Experts of a small language model.
Experts: 20 experts in each of 15 layers, 128 squared ReLU neurons an expert, 3 picks a token.
Below are experts of layer 12 (counted from 0) of a mixture-of-experts language model. Rows are named down (a neuron's output weights, with its number) and show model dimensions 224-255. Each number is 128 + 24 x the weight over its row's rms, rounded and kept within 0 to 255. Numbers have three digits each.
Before each expert's rows: a language model's description of what the expert responds to. This comes from a sample of Wikipedia text that the model never trained on.

# expert 1
What it handles: Word-piece syllables inside unfamiliar surnames, place names and rare words, such as Warzycha, Niederseer, Coubeyrac, Imagineering.
down0:127148104093156144153110139145115132141116145134192122127093159084136131197110136139145110128151
down1:142109139142166097109139151120133158113134097145142097139095110142137123095086122135117071133134
down2:145152179129144115100112107130158119129214129155127100125126084125128111158110130088136144159115
down3:104163111105098110139146151130128115124130119129162149126114162121104107107111091154171142146146
down4:121137083110117186123120126151137121142117119164159123112138099096081127057113124132164134140159
down5:113147146149170134163176114115132098104138144093142086137089142073125108152127155145154149145062
down6:141124100121166137110093090138131098075158144074096137134109122136129123172151070109113100091122
down7:139134138148171146105121143108141124136100114108152136123108127091130186138119120150140082149121
down8:081107121149148138168127133121111120135119131118141172124159114138160138153123113129117147113126
down9:142149136124138090144086155174137155130140093101111107135162139128185141122152148120136123124110
down10:114134102130144144138104155105183115135092135134171120128118083138106159123113121137122134166118
down11:168122135130129128096107127144119089112107136116114137128140085096102107153144168125132117141154
down12:084149080103133132117122100109117132146149139136077122135134136126132124117094081158143150116116
down13:116164121162134161174086107112107160145124111143135131145131140144105156130102131109128145075137
down14:169123085122151144142092145133127080119125126114148166119155173128110110156099151130129120128151
down15:143080149101166162133119100175136135114108107138161111113117163126134092092091145130142091127115
down16:086140107110140130159147122135103120111122115076181110166109144094149112141140171088161101118172
down17:118102131060133133159128184116081151118131107110115144142113117135145146141122129111099144123107
down18:146142084133157139122090127114108137133093106109145137114095147093115095146120110102117109104126
down19:160154140106124091114179151129172095137147126141126135109122117140140107131135142125124130121155
down20:134167140121153137104134106141137099114131104142128156130132103106131153168113113126135062140126
down21:113150119133138150150118135113137069135134165119113140118105135074153129141157184165154126123148
down22:103129121147148126138138121084157118135101112138150124147129130093142141152110093112133083132126
down23:149121123110083140112123148106137123109117101118150106135130133105128087171129146123152146109119
down24:091164101077166158161108064112137099129132116102110161135129123128117139149164125109142112159146
down25:132148125067149119099098130125146148119090107046116141097159142124095140046159100112098145116133
down26:139125127132145151147136107119138127123152135141131127131113129114150110146151110132102174087148
down27:133134108098102161086149151145136140137169091145127138140143098105104133134135116102118151151120
down28:141102110137122130164141104135128116148098131115181115096160160118144147130135113099149124114112
down29:168171139124097131105149163126115154123121115177105136094159078177079118112108093135138132185118
down30:115122114125124171133137166133159116135129155136145078120131035141141138121121127117109109142133
down31:083081137113158117110110126124122141115130132170126113105151118092135129138116137073117106118165
down32:141099102157101098133107115108173135164118147132147170105125099106124135143139116088133100111143
down33:130141124130136171120117116151138123163147147105078128114156137127125142172124165164113145174125
down34:130114139079129166080107130142141148117154122145119112120109125134163143154136132104147099114148
down35:098109114126112126064146110097147126173138126138195149173122141144150110158106153148129140170108
down36:139106111155115108104151130085103159132122127104124109153121157100121165104162105118118132113105
down37:106097169136131106126082104146087099117148104096117158114150137125183119131136138146121165113149
down38:143089067127139126109142145070127110134143179075175095114096115124147110123117114083117131140140
down39:126144119151113143070012125129112145115129111107110089099128093118096148127123164100144124134142
down40:129084176130121146123076096150148112153132125186144096143138135140135098099149141106132112139115
down41:106101120130163154126126103098103206118117150123133143155141136091118131110155120109133100106138
down42:100111125128121143138134126112111139101113140120154142134159143089137108153125094124124113130112
down43:118115158114137163153156119111139099161128167134174090157116124103082114123113130122127118123085
down44:123128121114125161145134120120141103146104123083172113129088153121143130157120119119147129105136
down45:119097121126190143139166119118106155150085160120104157169115093103084109130139125128135088074123
down46:147075134147144141102125113116149136123107129166144102115119161122083117120173146112118099103139
down47:150098130108148137180115149124121106150140108113162126136121079117162108151137120087123147163146
down48:104130137137138116121152111155110167105126093130120119105140111110165116149140162101149096110149
down49:114153127120099139153104094163119131146119153140101178130142125119097127120164115156082129123090
down50:120152122121147123167135116123141150145103163134159134135134095120116126125121129112125070143142
down51:116131138147128131129102194144138149114139067157125109127152133143118164127115175113147133121167
down52:121129141126163170131114116127101112125126121157112111093121100118128159160134082152150157154111
down53:116127119115098124102117125131131123120128116115113142130151086141076148189093143122115105047140
down54:145105123142129140146124172114157144153116120148137133128152128149128117139137109113133124179128
down55:145134117123154127125108158140126143107138145120162088111123080129116116157125120108121083168142
down56:112157124102103110107104157155134159134118140094098124118130122159132135127128156136130073211126
down57:111152125155159102158123160161132115160094123149127146104152077138152075118108122098128075119138
down58:152144149156149110145173157146128081167127144152150101095158104074116131115089136150095129090169
down59:133163102118170159132114127159122131154140150111136123100119101098157160127126129128133108165152
down60:122155136128154145102109107135114144119116123093099141115109130154094076100125121148133181107147
down61:134144098128131127168124095113143109112136102069119156176144135121150114114083162091155110118114
down62:115134085108141138131171110109106102171149142124184131123167129163124088105112119101124121144092
down63:141079127131153146117104173099151153123116121104099118111103101139131133133070132144094119122121
down64:150157092108132126137115110157174127130109145125108116088138001146110118145105124137122135142127
down65:159147144123123100125143098169105136130165123163112151123136153123159142113123088152112131107151
down66:114110139136149149130128108171105124116122106115161116122126103101108093148121145172127127120171
down67:150138146135116159156166150097129120141140120171169096127108073169149131114166124116137121144097
down68:125142158133097121112098143124112114108159121137121145149124095159130156124098171160137130140135
down69:141136119095166121101080092163143131132149112148122181129136075095095117159119151156124095121172
down70:157140126122168144128137108147168094097090137107134098128128116107087134158118164084135124114103
down71:098139151113162117107130117123153114149127133120123141142130105083154052151173144079134111170133
down72:131125144152119141103084137126131099115141125120144088112098056130117110106132122157099115137110
down73:137107104124114166145102159131152126145137163137175134139076121067137133137152161120104131155182
down74:141150143129158097120135080172164148109111096099138153135136085134084131099127141073158102153182
down75:137156121124137112152099133131144157137113126119135112118146098084130152152095107105104134149153
down76:149171154124136134111145154117118124134152059172134125092109094132142129173148092158153117151164
down77:160147108117135116119106142163126154075086107119120110140149121097070051183128111108127121161149
down78:162108098142126147115163066153159115083110129180142119115121114083142146125154113102099107135106
down79:142095130157146154143144152120145101138125167156178107126154141098077128121116133133141137181145
down80:158136125145136160118174139118122149145122139152131077096131138122136113113092132154111075155131
down81:114125123137189151103124113148158127087106121124113110096114098119134117163134145102133112139144
down82:130108162134095105128102125132157109147121124123090144119133107090115172154117154139125126165065
down83:120165140134168167108080144141160117129129133148113067131130020134136119149113171088144114136131
down84:147129166101112156134144113138167118162109086109154139082147138073156130150154174103118139139156
down85:119170099133117138085104131183102101134136090112162160137136117176117083135114106130137116146122
down86:098146137104138125155139118147163144165121162106135105157125114105091116164117139112120121110142
down87:148165115102135149091173145135129179129081168131184116138097195119097117145133129117129118140091
down88:077125116119103113136125098118138153150106119137132117147173104077144120162145128159105112135118
down89:114100129148112145123134116133167151104162167124135117140135092137145140120121127090141125166056
down90:137158131132127127147124118141122116103122123103101152083083183134130136108129120166139134085146
down91:146129139123133117123079105135142108120131105134127138119152124132181110128123115160132124143106
down92:116144122140133142113086116113147119112120158119159132136125075106162123184131104102099133136138
down93:141153136144132162130082124148140116099137138087151102144130117100132109136116161117133097162104
down94:127158111156155154118109154118161093137109111131129098135110115116089097146101137137113112132145
down95:118115134161097115138162144145132139100105134086141108146091106156103133123137136107128104140134
down96:134148112087113114109125110125153127127150133095134101094131047173129133116108157135129128121163
down97:111131138153146131117127101075165140091116129132139118119113101105076095146145100112139082140145
down98:146170098134156146126138144135140152088117127136135152134162132115124143132103125121128117133097
down99:087173161138138144119120175137120121125108093116109085127104139142121109091091118130105133109130
down100:172121164090107120146115120092110135129107099135131071147148119162108080172163172148122114158079
down101:130141140127174142151138146125164159109130142092106089096153102131131120109132106113121154134158
down102:087126132137127142112160126135164092119100140172134104098140073119143128179120124135128096128099
down103:139151148131135150112109132142123150100127110093119143140116095162117125176132129105118083130148
down104:108149134107122146152120118133110119134114120082142131157151098175156115121103118146117173109151
down105:127130127126142142110121119139143129140127138059140105121146113084118119127122166124094115130132
down106:149146163150105129101111120100162121091166111142150138177132119123117113137112150172086090145138
down107:102125101123119173094123124162118116101140131100183069121107141076118152153121134144153121129144
down108:126138175071107127142131133097127141177140097133112129110101063156100168139173121104125145114115
down109:151127111133133138146106127130094132123160129110116170130142123162171167131134151141149131103132
down110:151135154128136124107151102115101139114151071137173129134123124169113119147112139073142178090136
down111:143126135092111134149189121116120126124148125092116130097145128124083116138133141101097110158140
down112:140145143096165166147100144160096115147111109166165131149106118104156096091110096126133142099150
down113:093129139123114148114060112137162151134115178146123160127100091089102142124107121094118093137154
down114:140163126132147141128112161107154114117139123134083136112147053135131115131108182154123095132175
down115:137142137121107089138114169147103109094113121130096147126127139178118138121106111136166150138157
down116:109094143133126164142104125117091126120117148126158129117133171131125126136127145148121139103136
down117:131139150134122156118140136174154185100166132108097119133133083151134124116155171121142118128143
down118:149121145100163134131101135139148124091131122140128119148141148059118095142139137087149153174141
down119:152168123146178134094143141119125127094143133097129143108150080179119065162113136153134119115162
down120:123124169107166136129103090165105124127126120103137146088120103134119129146138123098168107151136
down121:121137127119148146139129121113154136114159139103070117125164076191133120127121140132142177110133
down122:067126118125142094101122119152136129169164113102085135126110086117107135142174123116085112137101
down123:120119105155144184112097122122128135136114100113128074110128097116111144156112147112093095125161
down124:131182129127132140075082128149078125127118139126144149110112153107166145109116152101113122221097
down125:129146111130169161111127131118167109124082140120125092105116093124110116144121123071140118161136
down126:158139136120161155127118156139162130096095102128147111118125064124104126187104165168123108172120
down127:148123099093150137168149131111112138115109125140120162159117085128130123146127080101162122129132